Weights of a small mixture-of-experts language model, trained from scratch on English Wikipedia.
Size: 13 layers, width 192, vocabulary 2048.
Training: a variant of Muon for the experts, 10018 steps.
Below are experts of layer 5 (counted from 0) of a mixture-of-experts language model. Rows are named router (the router's row for the expert), up (a neuron's input weights, with its number) and show model dimensions 96-191. Each number is 128 + 32 x the weight over its row's rms, rounded and kept within 0 to 255.
After each expert's rows: a language model's description of what the expert responds to. This comes from a sample of Wikipedia text that the model never trained on.

# expert 19
router [ 88 103 138 203 157 158 147 120 118 145 162 178 133 112 153 172  70 109 143 170 121 136 164 135 103 140  91 123 103 134 138 146 122 111 129 133 154 105 127 142 100  38  90  67 112 146  76 161 136 151  80  96 120 142 154 167 135 165 204 127 122 157 177 107 142 160 113 189 164 112 132 102  78 118 162 125 135 117 126 104 131 138 108  85 137  98 200 176 144 130 167  61 134  81 116   0]
up0 [120  92 169 157 125  96 147 126 130 103 151 165 160  66 155 145 156 138 214 193 175 143 133  98 142 192 149 107 147 116 148 179 119  38 125  54 158 146 117 164 101 144  86 117 163 103 107 155 170 128 141 140  93 157 145 109 155 108 112 155 120 134  87 116  77 122 104  97  73 166 150 124  79  85 169 115  98 142 160 118 103 134 111 113 145 124 126 113 145 128 137 149 112 123  75 156]
up1 [166  95 141 200 128 164  71 102  93 137 159 129 169 107 102 115  81 107 144  96 130  77 193 126 101 151  84  99 180 156  85 157 132 128 137 159 159  90  94  96  93 110 122 135 124 154 106 145  90 119 148  91 162 128 170 163  89 166 153 114 112 114 161 103 152 161 123 173 173  57 155 105 122 106 108 148 133 219  90  94  95 113 145 144 173  90 142 120 190 170 137 143 168 133 114 179]
It responds to: Word-initial capital letters. Single initial letters starting a word, mostly capitals after a space, pipe, quote or parenthesis, like K-elly, T-ired, S-ri, p-ick.

# expert 5
router [106 108 100 120 171 140 112 109  94 197 136 197 122 139 156 127 131  87 131  92 192 143 185 109  71 100 148 198 149  61 166 108  79  87 135  86 144  80  64 133 172  91  98  90 137 209 121 146 124 125 105 174 130  91 202 116 137 127 144 151 114 152 145 134 124 142 109  94 163  97 133 161 134 139 146 164 165 110 199 100 162 196  95 112 162 129 121 119 141 170 102 121 153  66 156 141]
up0 [134 167 121  46 107 164 106 185 172 162 133 125 131 151 141 175 139  57 138 124 125 104 127 142  89 166  74 170 122 161 110 111 105 121 171 170 197 110  86 126 105 128 157  80 184 132 112 179 122 187 132 150 111 169  99 134  81 106 201  95 141 138  96 179 131 144  66  88 113  87 150 106 135  83 138 170 143 138 163 144 128 112 183  85 172 153 104 141 125  98  88 117 115  96  77 155]
up1 [146 171  45  98 158 167 103 100 144 142 100 136 210 130  71 183 110 127  87 103 116 117 150 114 165  91 108 157  77  77 123 130 137  41 159 137 116 105 127 136 119 182 116  96 103 129 198 128  93  89 148 143  99  68 145 174 120 110 143 132 117 137 145  93 119 175 148  85 193 108 123 146 135 112  91 133 111 111 153 157  77 129 102  90 205 147  83 154 155 101 128  86 147 139 155  95]
It responds to: Stray spaces and fragments. Bare space tokens, plus word starts after articles like un, Mar, San, State, and middle pieces like ath-le-tes, dist-ric-t.

# expert 18
router [102 170 156 134 125 102 134 126 149 158 170 152 138 147 140 138 135  85 110 136 129  79  90 135  61 114 127 108 137 120 179  73 117  91  89 137 130 146 116 150  76 124  54 112 147 150 104 121  79  47 176 127 132  86 163 141 101 170 123 140 107 155  93 158 123 112 123 142 155  65  69 132 121 159 147 168 131 143 135 162 121 218  94  97 119 169 160 189 117 125 116  94 133 125 130 142]
up0 [137 127 127 105 148 110 105 143 180 114 146  92 107 169 134 108 123  94  76 125 162 141 119 103  99  95 115  58 186 119 125 135 168  65 130 102 114  85  88 118  97 147 121  88 118 152  72 132 138 122 145 195 111 124 179 160 158 156  93 115 147 172 155 100 107 170 131 156 169 104  74 136 167 118 114 165 101 156 127 188 173 160  64 110  92 146 140 156 139 135  99 103 185  99 149 105]
up1 [112 109 122 114 103  85 166 172 135 125 161 133 137 135 175 113 123  77  98 189 100  94 141 115  93  91 105 131 166 100 215 135  90  89 111 131 119 177 101  96 162 141 125  93 122 145  71 168 118 116 147 133 168  91 192 137 106  91 142 194 179 159 127 101  88 154 121 123 139 125 128 161  79 161  68 109 139 160 193 119 197 106 182 107 108 140 117 154 117 127 111 193 124  90 138  75]
It responds to: Late word pieces. Middle and ending fragments of longer words and names, such as -od- in Mastodon, -mp- in temporary, -ct- in architectural, -ial.

# expert 21
router [111 183  96 181 156 139 174 147 109 155 101 174 142 127 101 116  74 166 117 106 166  89 134 164 109 129  95 120 141 105 187 128 138 130 105 127 193  88 103  88  83 120  95  71 109 113 126 179 109 120 126 120 106 118  67 130  65 162 165  61 143 159 137 133 115 147 117 102 191 116 140 125 132 115 198 158 130  94 139  83 210 107  87 120 155 153 215 136 149 140 149 104 114 127 143  63]
up0 [132 161 116 144 143 160  93 121  79 144 139 156 127 118 124 120  82 161  94 146 159 128 153 119 105 117 115  98 134 176  94 137 168 192 129 127 116  80  36 113 107 133  25 129 162 103 107 116 125 130 163 171 135 182 177 141 111 166 114 124 121 131 117 129 136 122 130 148 186 113 137  57 159 146 111  85 135 124 113 155 195 107 120 174 115 134 170 160  72 125 160 143 147 134  92 156]
up1 [110 130 112 103 126  98 142  57 160  87  89 115 156  88 124 185  96 162 152 193 145 127 124 177 111 123 109 106 158 154 111 124 161 117 169 125 145 156 147 125 167  77 123 103 117 131 152 115 144 102 133 153 104 121 139 107 138 182 128 164 154 104 100 134 230  86 103 181 100 169 111  46 120 199 155 130  83  95 109 111  83 161 164 117 138 105 173 173  84 162 171 149 135 123 175 156]
It responds to: Plural and -y endings. Word-final s, y, ies, ry, cy, such as States, lexicostatistic-s, Gyps-y, energ-y, bathroom-s.

# expert 4
router [ 73 128 135  93 156 119 146 132 108 203 157 134 104 150  88 123 108  88  51 160 131 115 119 131 112  95 137  67 143  97 113 164 132 107  78 140  93  78 110 105 159 122 117  69 106 167  87 139 132 109  94 187 163 108 139 132 104 123 160  95 147 151 130 128 113 124 117  89 163 138 133 149 110 142 152  86 163 147 147  86 204 118 149  75 141 116 138 185 185 136 138 102 153  93 112 128]
up0 [132 176 125 102 101 195 158  83 112 119 149 139  82 111 138 128 160 144  74 159 126 143  53 144 153 107 101 127 130  96 116 150  31 111  77 152  21  63 118 151 165 119 111 184 173 135 168 106 138 143  93 173 108 163 139 137 128 208 105 115 126 181  75 179 137 151  86 102 147 122 198 127 171 116 139 152 133  74 130 152 166 167 106 109 166  93 137 131 143  86 113 132 121 160  96 140]
up1 [172 136 102 119 153  99 122 108 141 202 183  91 152 168 124 156  50 111 107 113 113 138 186 100 143  97 144  73 102 113 134 128  71  67 102 128 139  95 104 141 143 141 107 174 148 145 121 163 136 146 103 149  75 110  85 146 111 106 142 142 154 160  96 211 104 109 138 140 120 129 168 132 100 158 144 101 143 142  88 134  87 128 110 124 148 121 138 163 128 117 113 121 164  73  92 108]
It responds to: Colons in infoboxes. Colons after field names in infobox and taxonomy lists, such as Coronation:, Suborder:, Running time:, plus line breaks, equals signs and semicolons.

# expert 14
router [ 79 147 129 130  95 121 120 213  94 125 161 110 143  98  63 131 112 145 104 201 171  80 201 161 135 125 176 162 147 107 147 141 144 135 121 141 171 104  83 137 116 113 163 110  86 118  95 149 129 103 151 125 208 104 136  82 135  93 162 124 209 170 164 111 119 108  97 111 126 114  99 119  50 174 161 117  85 108 168 121 113  84  80  82 176 153 174 121 154 165 154  51  75  89 127 111]
up0 [118 195  99  98 137 177 124 195 191 128 104 128 203  96  97  99 154 169  94  93 162 105 105 142 178 113  91 111 107  97 170 147 137 109 109  85 138  86 123 111 152 108 154 140 134 125 151 161 134  88 146 109 165 158 119 102 115 136  94 107 160 128 144 108  98 101  71  71 183 103 184 137 145 136 137  95 157 162 143 168  50 159 105 132 194 150 108 154  35 143 157 106 110 119  62  83]
up1 [136 162 104 136  64 124 153 109 171 142  67 136  96  99  93 130  77 163 179 139 138 152  88 121  78  81 216 123 132 137 116 152  71 147 105 115 129 125 192 159 183 161 113 237 131 150 151  99 146  78 148 122  95 123 132 160 100 120 126 129 133 132 187  99 100 205 128 156  99 102 106 130  83 120 100 138 130 110 170 110 145 119  96 115  78 163 173  96 143 150 108  61  95  98 103 112]
It responds to: Table cell pipes. Pipe separators and header rules in wiki tables of sports, election and measurement data, plus word endings like -er, -round, -ation.

# expert 22
router [ 93 170 135 166 126  91 167  97 150 112 125 144 169 161  89 193 151 160  75 120 156 146 104 136 115 140 130 151 124 111 176 145 112 107 116 173  89  70  60 167 145 147  96 120 136 166  44 209 155  97 136 169 153 127 179  96 115 113 167 115 181 172 171 150  86 133 122 141 192  76 111  79 132 105 169 162  64  96 144 106 147 133 144  88  88 139 135 106 187 125 168 124  74 109 146 124]
up0 [140 109 123 124 138 143  73 154 156  90 110  94 125 143  91 181 138 129 134 144 149 161  96  78 147 156  93 124 140 141 131 153 143 131 146 118 132  91  39 121 157 161 100  71 143 189 107 163  98 121 145 101 213  73 204 116 128  94 164 194 149 168 106 151  71 154 113 147 172  73 112 182 106 137 107  81 175 127 103 123  98 159 140  72 158 134  82 104 103 163 169 114 108 153 127 126]
up1 [147 121 108  96 145 126 188 141 130  91 162 179 153 116 158 123 199  81 153  88  48  95 118  88 125 155 133 119 139 112 155 143 131 133 168  75 175  73 106 160 111 127 103 125 175 147 135  83 144  70 113 140 161 111 155 148 135 143 109 163 176  96 141 119 171 196 157 166 167  88 107  98 153 169 118 192 106  64 105 140 104 113 135 101 126  95  53 108 138  47  95  96 117 222 136 143]
It responds to: Numbers in tables. Standalone numbers beginning cells, track listings and dates, such as 10, 1, 19, 0, mostly after pipes or line starts.

# expert 9
router [ 61  93 159 159 116 142 140  77 121 120 189 162 161 120 102 139 105 127  94  85 120 115  92 163  62 111  99 118 143 103 150 193  38  66 144 162 135 133 105 117 135  85 137  93 108 139  80 198  90 125 123 165 126 117  84 112 183 184 152 147  99 177 164 171 133 101 114 148 113 155 188 152 159 168 165 133 125 109 115 110 131 141 122 114 134 156 165 142 153 137 125  60 105  99 152 115]
up0 [126 146 142 105  86 112 116 159 146 102  99 151 170 142 150  94 120  96 106 108 202 190 141 119  96 115 170 128 117 143 119  94  93  82 127 167 150 189 145 133 185 110 142 133 141 113 125 126 122 132 100 221  98 159 135 116 174 138  84 158 103  98 107 127 106 145 143  98 135 130  88  67 137 108 136 122  64 127 143 121 182 154 188 125 184 108 127 131  98 103 127  86 148 115 109 162]
up1 [143 119  82 135  95 117 107 110 131  89  75 148 103  80 140 105 154 163 131 118 114 164  99 122 121 101 116 153 155 129 119 143 105 130 198 114 174 146 186 132  57  92 103 128 146 176 137 146 196  90 136  85 126 185  71 150 148 103  98  72 148 103 110 156  93 155 151 105 135 124 174 157 138 144 156 122 122  82  65 117 152  97 210  66  79 121  99 176  97  81 101 136 127  97  74 123]
It responds to: Dates and numbers. Month names in dates, years after in, decimal points, dashes in scores, degree signs in coordinates, and civ-il.

# expert 10
router [102 125 155 155 115 159 100 129 143 148 156 162 180 112 167 136 103 102 149 131 142 117 199 137 122 129 114 128 103 105 145 106  56 109 121 134 114 132  84 155 110  99  83  89 136 197  46 167 111 119  81 197 138 103 113 135  93 176 151 110 154 122 146  78 141 211 132 146 163  80 112 152 127  94 148  99 120 136 121 141 137 164 126  93 136 141 118 143 127 120 121 135 117  81 155  96]
up0 [172 158 124 129 101  92  81  98 104 142  94 105 164 115  99 159 106  65 146 109 151 172 163 144 114 125  78 133 136 157 117 152 116 205  75 154 146 127 101 111 151 104 160 115 164 135 138 165 140  79 101 123  99  91 195 116  82 104 126 126 157 154 150 141 187 143 129  88  95 130  60 138 178 131 181 133 174 119 189 147 154 210  86  99 159 133  78 103 126 180 124 159 121 139 102 175]
up1 [130 147 133 159 109 103 128 102 125 170 179 100 106  98 164 136 110 100 152 152 131  75 118 119 125 172 106 148 122 129 138 118 116 130 149 163 170 169 142 108 142 132 104  94 150 134  85 135 112 131 103 158 193 144 172 166 143 169 116 160 155  55 124 103 128 120 163 150 162 139 112 154 104 105 173 118 125  80 128 132 125  76  94 129 105 134  85 125 152 126 123 128 155 108 100 132]
It responds to: Word-initial fragments. First pieces of lowercase or capitalized words split by the tokenizer, such as po-, con-, se-, Ba-, often after the or a, plus lone spaces.

# expert 11
router [118  92 169 203 163 170 149 140  58 145 133 114 118 118 132 118 147 100 111 113 146 117 144 156  84 121 109 195 131 121 133  86 103  96 117 124 138 106 103 144  54  76 120  82  68 189 132 190  78  60 130 138 168 112 139 175  81 129 167  65 141 144 124 133 106 152 120 141  87 100 171 159 152 105 162 107 179 108 146 110 154 141 160 118 125  61 132 142 168  91 129 123  95 163  83 136]
up0 [ 90  96 163 120 111  91 188 131 156 106 132 113 103 140 186 127 101 134 123  96 175 128 112 114 131 143 126 100 102 109 145 118 112 144 128 131 172 151 180 110 156  69 167 147 103 171 144 161 151 144 181 119  92 102  86  58 146 126 165 167 157 151 140 102 101  76 159 135  74 112 133 181 104  92 119 105 100  84 163 196 111 119 180 131  82 130 142  95 192 162 150 189 113 177 116 100]
up1 [116  69 119  80 134 149 138 123 125 136 102 137 128 150 115  96 143  72 100  86 100 143 170 186 152 197  87 117 169 208 137 202 149 174  86 119 142 101 132 152 142 138 126 101 136 140 133 159 130 122 174 131 139 142 124 113  97 141 137  74 140 127  64 103  61 182  94 139 144 140 184 108 100 171 133  64 160 169 127 155 141  72 129  81 172 152  58 136 122  76 119  84 161 163 159 126]
It responds to: Name-initial syllables. Second pieces of capitalized names and words after an initial letter, like M-out-ous, K-en-suke, Gu-illermo, Pla, Mc, Har.

# expert 16
router [ 56 185 149 148 166 158 112 135  69 130 136 137 123 102  85  96  83  92 104 146 102 108 110 174 117  91  68 120 142  52 127  95 117 146 122 138 125  94  71 141 167  40 107  98 129 175 102 165 122 114 118 135 151 137 156 107 114 165 183 163 157 128 199 102 143 148 136 150 137 153 129 136 116 171 143 148 108 117 140 127 158 151 153  97 151 123 133 157 140 101 163 103 114  83  90  62]
up0 [131 115 145 170 180 162 207 124 153 149  80 119  82 111 110  93 118 149  86  56 151 148 137 126 116  88  93 164 185 102 133 196 175 177 149 163  98  64 158 127 124 156  75  65 128  97  69  85 151 101 118 129 109 106 111 158 132 129 152 139 123  97  98 140 110 127 185 129 123 184 110 156 135 119 162 110 127 135 180 157 156 160 124 106 165 143 145 130 125  92 219 133 150 127 152  67]
up1 [148  68 120 135 163  98 100 158 113 111  36 104 172 134  90  66  74 151 179 120 192 105 147 122  97 100 116 148 174 120 147  71  74 114 175 164 162 148 115 169 117 117 113 122  84 162 176 106 172 178 138 124  76 117 105 111 102 172 167 179 136 147 157 109 140 131 159 130 188  81 133 127 158 125 140  88 140 157  58  72 143 172 100  84 128 100 134 179 167  84 125 110 134  94 108 117]
It responds to: Mid-word pieces, headings. Inner word fragments like -duc- in reduces, -u- in such, -hi- in inhibitory, plus line breaks before section headings and quotes in setlists.

# expert 23
router [ 66 108 108 154 131 130 223 149  95 125 155 162 141 183 129 122  55 106  94  90  93 169 150 138 123 114  94  82 144  77 134 123 133 102 138 124 136 113  76 150  81  80 188 116  93 150 117 162 112  98 100 140 155 107 105 128 131  90 110 148 133 149 102 142 141 138 115 140 137 119 140 120 121 171 156 179 166 112 115 103 121 166 114 110 115 124 131 133 122  92 120  92 129 142 124 103]
up0 [131 130 130  81 139 138 115 134 144 150 110  92 161 128 110 139 132 100  76 121  97  96  88  93 115 133 161 155 131  75  99  93 134 141  89  91  75 145 143 165 169 131 140  86 136 172 138 147  90 124 131 194 106 103 154 123 102 109  96 104 116 151  42 134 158 126 125 166 194 101 165 129 100 198  93 147 162 126 158 185 150 135 202 174 129 146 131 166  90 118  77 152 102 126 166 182]
up1 [ 84 102 111 111 163 162  99  98 167 132  95 128 165 155 109 147 148 141 163  71 143 111 183 133 129 149  51 194 155 116 136  98 127 110  99 123 117 153 109 167 123 142 125 116 145 161 127  92 124 126 135 107 126 116 167  87 117 128 123 169 139 131  97 116 139  96  62 121  46 184  61 107 122  95  66 171 149 170 173 122  93 116 131 146 131 160 111 121 134 106 138  87  67 130  74 130]
It responds to: Short word-start roots. Word-opening pieces and short roots like wood, land, water, head, post, father, Al, Te, Ne, often taking a suffix next.

# expert 7
router [130 144 128 162 132 128 223 120 157 144 142 169 108 168 117 158  90 145 128 134 157 156 111 178 119 137  85 126 135  95 178 122 128  86  78 112 138 102 129 189 118 128 138  95 132 105 123 166 119 144  92 135  84  66 110 117 145 110  96  90 134 171 143 115 160 141 145 140 117 102 121 103 122 137 229 136 115  89 167 160 125 106  46  86 130  86 226 181 170 219 150  57 138 140  92  62]
up0 [134  96  95 141 141 182 170 109 142  97 130  89 123 143 145 141 177 107  92 117 117 115 145 101  99 112 151 123  75 120 136 109 141 101 121  80 148 108  85  81 148 140 169 128 132 142 137 110 127 187 197 135  67  95 138  96  81  98  42 127 186 168  67 185 184 118 127  63 169 171 151  74 147 154 187 113 136 116  86 122 118 108  91 171  64 100 153 129 140 112  81 122 170 117 144  88]
up1 [159 137 107 158 156 127 182 151 132 137 128 154  56 141 173 138 141 146 122 182 105  87 108 161 108 113 149 166 135 167  78 104 176 162 130 174 107 106 119 156 141  77 182 131 127 116 169 200 136 127 141  81  69 172 151 132 142 147 121  80  85 119 130 138 150 111 153 146 130  79 165 126 125  76 154 181 125 118  58 121 122 169 172 120 202 124 128 151 108  72  90 119 126 100 162 161]
It responds to: Consonant-final word pieces. Single consonants or consonant clusters ending words or names, especially plural s, also n, t, k, tt, ch, as in Rait-t, Hendrik-s.

# expert 13
router [ 97 106  99 131 178 143 163 136 108  85 159 134 135 155  91 140 151 116 113 114 144 155 159 187 103 109 139  86  95 119 139 110 133 160  92  98 181 135 110 182 135 111 119 138 110 232 160 159  95  80 146 135 111 105  87 103 125 103  90 111 158 158 155 143 107 110 126 127 172  99 152  79  61 197 154 162 140 103 117 115 137 161  73 110 115 135 197  90 135  51 153 105  82  86 152 141]
up0 [105 149  51  50 132 117 132  94 152 105 137 148 130 178 104 107 154 152  81 152 125 106 117 141 213 129 146 103 105 128 158 145 127 157 126 162  53 100 100 126 141  91 127 140 135 126 103 117  99 113 149 170  81 154 144  98  78  98 101 183 156 153 105 164 157 145 101 149  87  96 141 149  60 127 114 176 148 131 125 120  95 221 132 104 167 131 117 165 156  99 141 161 120 152 105 135]
up1 [131  73 112 140 161 106 169 130 166 137 143  72 139  75 141 128 120 114 145 170 107 145 124 172 109  61 177 139 140 150 102  95 119 142  90 116 141 102 111 189 140 144 114 160 106 114 153 149 177  97 107  99 153 126 158  70 123 138  94 105  92 141  85  70 164 136 131  82 118 120 139 109 178 128 185 114 122 146 156 190 185 127  84 115 166 167 101 167 116 116 145 129 176  96  64  74]
It responds to: Noun and adjective suffixes. Derivational endings such as -al, -tion, -ment, -ator, -ular, -ian, and nouns like film, system, station, Association.

# expert 2
router [109 157 118 132 119 185 159 114 114 152 157 167 149 130 127  81 151 177 134 165 132 116 152 177 102  75 119 131 131 130 162 161 106 127  77 101 139 108  86 134 109 134  86  95  71 156 110 136  97  91 133 146 138 123 110 121 108 101 124 131 164 130 117  96 128 145  89  83 205 128 163 188 165 169  89 117 113 109 128 145 178 148 140 115 108 149 138 105 200 158 159 104 114 126 138 111]
up0 [149  87 128 137 150 133 188 102 135 121 132 165  66 111 156 157 132 130 135 126 118 115  96  89 162 133 155  96 164 128 158 120 126 116 144  99 189 143 124 144  75 151 118 116 146 115 192 123 127  97  19 129 109 101 120 105  78  77 158 141 142 103 114 125 177 222 139  98 128 148 170 111 143 138  94 141  89 128  75  83 148  41 191 116 118 116 165 125 156 108  97  96 183 110 136 152]
up1 [ 53 139  91 142  94 105 185 140 103 216 121 169 122 142  90 128 166 105 141  97 147  98 156 131  79  81 162 160 117 139 179 159 112 121 157 128 159 156 112  78 113  90  88  75 103 149  91 191 140  85 147 134 197 107 124 153 136  93 106 117 157 119 181 139 144 121  78 118 110 140 156 191 113 146 114 187 125 204 125 173 111  70 147 130 156 146  90 160 137 161 104  54 137  92 115 126]
It responds to: Prepositions and conjunctions. Function words inside running prose, such as of, in, and, to, by, with, usually right after a noun or verb, e.g. decline in, demands of.

# expert 0
router [ 85 132 105 186 152 201 112 125 122 138 143 184 164 161 149 168 125 162 115 143 115  94  87 144 131 106 146 146 161  75 159 172  72 156  96 157 121  88 142 140  94  95 124  41  74 131 157 187 118 113  90 137 135 103 121 140  92 145 182 102 157 135 151 131 134 127 124 146 190 119 135  98  78  98 109 134 135 117 167 114 177 166  81 109 138 148 149 164 139 110 114  66 151  49 133  77]
up0 [139 136 161 125 127  95 158 137 129  94 120 157  94 131 135  99  96 111  84 122 149 166 107 103 102 120 141 146  99 123 180 141 143 119 151 116 187 124 143 150 101 118 171 150 118 235 105  89 113 159 164 144 134 148 145 149 179 119 144 175 124 147 138 157 111 124 141 154  84  88 111 104 114 180  82 143 197 123  71  92 151  79  87 135 126 143 127  76 149 116  56  99 113 226  91  60]
up1 [121 128 114 138 158  73 130 162 191  63 186 156 192 202 134 115 118  84 153 123 176  59 107 111 133 174 104 135 145 194 162  80 116 111 113 126  97 147 138  95 136 175 102 187 117  93 233 178 168 162 116 123 155  88 103 118 136 156  92 141 113 120 142  85  95 118 118  80 113 144 116 146 153 121 127 126 167  90 142 186  81 111 134  98  84 141 155 139 109 105 154 112 145  60  76  81]
It responds to: Dashes and capitals. Hyphens, en dashes in season ranges, opening parentheses, line-start pipes and single capital letters opening words or acronyms, e.g. 2015–16, (, S, YMCA.

# expert 6
router [ 65 112 126 160 166 213 144  94 171 116 130 170 150 140 142 113 146 107  74 117 141 122 108 169 145 136 125 131 107  92 138 156 108  81 104 119 147  77 101 128  99  55  98 147 156 128 130 117  97  98 119 151  70 104  77 122 169 153  86 147 190 179 176 138 114  79 124 121 164 128 130 157 154 136 136 153 130 129 182  47 170 158 130  93 177 163 189 175 184 127 133 107  94  86 129 151]
up0 [ 87 180 152 129 131 137  93 104 123 185 142 186  91 147 114 137 137 166 169  96 110 158 114 149 123 124 138 160 116 113 119  76  98 123 101 137  92 111 112 154  79 147  68 140 123 124 174  96  75 132 126 117 119 163 100 125 100 130 138 129 114 105 128 111 123 160 114  72 124 111 165 151 133  95 121 167 159 141 198 109  86 109 119 129  86 215 139 165  98 104 167 129 157 123 137 145]
up1 [ 95 115 157 112 141 138 128  46 153 199 201 190 137 146 148 144 122 146  92  80 155  82 119  52 138 102  95 123 112 129 129 111 127 115 178 138 149  92 102 127  79 127 153 145  80 177 126  94 125 117 134 120  96  89  96 117 112 112 156  89 123 149 145 136 138  80 129 165 118 123 137 154  75 136 114 122  88  79 129 110  79 100  89 150  94 170 118 162 174 115  92 150 111 122 139 182]
It responds to: Closing punctuation, number ends. Sentence-ending periods, commas, closing parentheses and relative words like which, who, plus trailing pieces of numbers, years and coordinates, e.g. 2,900, 1917.

# expert 20
router [105 160 141 125 157 148 175 201 129 151 108 105 120 115 100  99 135 114 116 110 123  95 181 144 124  53 106  95 154  44 190 129 143 121 129 139 183 128 113 102  48  81 130 131 143 111  50 172 144 118 165 146 127 123 129 129 143  92 195 119 194 112 174 124 126 132 118 121 177  76  67  98  35 164 125 156 139 120 160 139 140 167 134 115 137 136 129 154 190 152 127 146  88 132 131 101]
up0 [135 164 112 108 105 123 154 183 112 121 126 123 103 107 182  93 168 158 134 148  77 161 113 152 167  84 114  55  94 144 172  58 173 107 134 127 114 186 130 106 126 134 116 204 186 163  88 180  83 156 176 140 122 118 128  90 163 105  92 175 142 101 173 124 143  55 131 114 124 105 127 136  98 141  99 102 141 178 105 132  98  66 151 118 163  89 116 164 144 124 152 132 138  85  76  93]
up1 [ 86 130 162  36 123 140  67 192 113 132 148 137 105 112 168  88 154 111  91 152 159 121  54  80 149 133  75 131 144 102 167 137 156  91 184  70 152 114 109 125 139 155 156  58  98 139 142 106 171 107 132 107  83 147 160 183 140 161 154 137 188 113 144  42 121 129 161  97 155 123 143 138 152  87 145 147  87 151 102 149  89  94 105 123 107 124 140 137  97 124 100 100 146  73 104  92]
It responds to: Table pipes, name fragments. Pipes closing cells in sports and election tables, and inner pieces of capitalized names after a first letter, e.g. Batumi, Atlantic, Centre.

# expert 17
router [109 106 153 149 170 153 170 166 143 129 134 130  76 156 129 150 112 170 166 120 128 116  84 147 113  71 159 174 117 143 132 181 100 115 122 149 152 105 101 153 116 106 122  92 119 132 104 170  85  96 158 148 120 128 110 126  83  94 150 112 199 162 166 125 115  95  97 140 158  83 127 154 128 175 187 138  77 129 142 100 179 165  90  61 111 168 142 131 122 112 184  76 112 107  63  97]
up0 [138 156  95 154 136 142 164 131 107 141 142 110  69 119 130 148 120 139 156 171 107 156 175 131 106  68  61 118 175 132 117 111  88 111  89 115  93 142  67 129  87 111 153  94 148  82 122 136 131 163 149 187 126 141  78  80 168 143 128 208 135 153  99 189 155 115 116 123 116 129 106 153 129  87 114  99 139 196 145 118 118  96 147 111 144  98  83 113  99  90 122 173 110 153  97 174]
up1 [113  85  87 164 134 142 142 113  89 180 185 114  70 107 117  95 123 139 110 144  69  90 146 125  88 145 152 151  94 184 114  92 117  83 143 109  94 125 105 188  73  81 154 148 120 104 156 205  90 131 146 106 128 157 108 165 113 132 136 181 144  93 139 132 125 161  91 121 128  82 117  77 148 193  84 144 134 172 183  86 122 182 108  91 137 138 112  70 189 122  82 114 163 160 130 167]
It responds to: Verb endings and verbs. Verb inflections -ed, -ing, -ated, -ting, and verbs or particles like wrote, put, made, used, up, out.

# expert 1
router [128 132 103 125 139 147 192 162 158 165 142 177 149 162 161  94 169 142 104  79 162 178 132 151 126  75 142 129 149 115 237 130 108 140 118  90 203 115  71 183 124 107  85 113  94 139 108 151 100 120 107 115 138 118 114 122 101 104  96 158 147 229 112 103  96 138  94 132 159  88 182  80  70 153 193 138 123  78 184 112 173 118 184 120 130  98 170 132 132 116 146 119  86 120 107 128]
up0 [115 175 176 163  75 163 119  98 131 156 121 137 134 108 110 158  94 115 108 195 137 105 122 105 126 101 107 104  63  82 149  78 149 107 169 173 167 100  87  90  96 124 107 101  72  74  89 149 138 137 142 117 115 102  96 169 159 126 121 189 105  83  87 120 123 163 143 141 110 138 153 203 124 112 156 161 138  54 183 171  93 141 122 104 191 103  95  81 148 178 130 101 133 160  59 141]
up1 [135 111 198 153 167 179 140 135  87 122 109 108 168 154 137  99 108 124 121 108 145 136  82 138 157 117 155 156 119 136  90  62 140 165  82 108  80 144 214  87 188 223 103 133  89 112 108 149 123 106 158 169 140 110 125 178 136 115 157 125 156  97 127 102 124 135 103 100  81 100 130 156 131 139 172 139 128  69 119 210 163 149 154 117  79 174 177 163 118  93  80 130 137 126 101 129]
It responds to: Place-name word endings. Final pieces of names of places, nations and people, like Ghan-a, Ital-y, Austral-ia, -ville, -ton, -son, plus John, London.

# expert 15
router [ 99  89 162 148 131 159 153 110  35 148 164 145 133 157 141 129 106 155  96 160 189 185 148 157 121 105  94 171  23 118 172 118  57 127 114  98 111  66 114 211 159 109 119 138 125 142 148 152 114 101 116 161 121 109 154  81 177 117 105 114 120 177 186 125 166 123  99 103 131  83 193 112 105 142 163  76 113 127 144  97 127 174 118 134  93 128 124 178 127 141 147 105  51 114  99  90]
up0 [116 174 156 126 213 104 122 157 163  75 110  94 140  67 164 137 110 139 120 111 146 112 162 122 188  82 167  97 158  85 119 156 137 160 162 109 111  96 182 102 146 131 137 102 139 131 145 141 109 119 116 128 124 101 144 136  72 116  97 169 159 151 212  48 133 134 121 139 133 148  91  97 112 146 125 123 136  57 152 107 109 111  65 126 135 129 137 128 104 199 190 110 164  32 124  97]
up1 [155  68 104 127 128 162  85 132  91 135 172 153  92 148 172 145 152  92 119 120 167 135 119 129 178 135 122 184  98 129 121 134 125 179  96  87 173 172 209 158 153  79 148 165 110 149 110 169 108 113 147 136 187 127 126 172 135  57 177 158 100 145  93  75  91 134 128 146 106 135 120 149 105 177 110 113 136 109 170 169  88  71 111 105 104  63 115  92 201 125 157 131 153 149 115 136]
It responds to: Mid-word pieces in names. Inner chunks of long words and European names, like demons-tra-ting, nickn-am-ed, Adels-o-hn, Kölnis-che, plus openers like 19 and Dr.

# expert 8
router [157  71 158 144 156 147 168 158 140 159 104 171 129 199 172  84 149 107  92 110 100 149 186 195  91 115  64 139 157 128 138 161  88 146  61 139 128  94 128 118 148 136  83 103 149 114 115 171  98 159  88 143 136 104 148  94 120 129 184  93 134 135 160 171 145 212  79 110 129 115 111  94 130 129 125 138 144  75 147 130 186 140 123  79 139 121 194 128 151  82 194 148  99 124 100 116]
up0 [147  97  97 108 131 117 164 132 161 146 108 172 117 186 124  25 176 134  88 110 162 186 175 166 118 147 138 117 141  97  73  89  74 165  70 132  87 142 115  91 164 149 137 105 118 133 143 114 150  75 199 125 134 162 194 109 112 141 106 105 137 112 152  94 145 119 118  90 150 111 143 112 166 104 112 114 102 134  96  91 156 151 160 137 143 182 189 126 132 135 131 147 104 131 170  97]
up1 [120 127 113 171 189 135 165  42  85 127  92 149 120 123 169 114  68 154  88 114 132 197  85 150 148 131 153 139 121 112 133 168 173 209 166 110  68 103 172 168 136 131 134 131 131 100 106 145 124 101 117  64 148 127 105 152 147 155 130 133 143  98 119  95 123 205 106 138 169 114 139 194 141 161 107 143 114  90  86 120 147 157  90  69 155 144 212 147  59  79 133 119 103 114 151 115]
It responds to: Articles and auxiliaries. Articles and common short words opening a clause, such as the, a, an, was, is, he, also, plus paragraph-ending line breaks.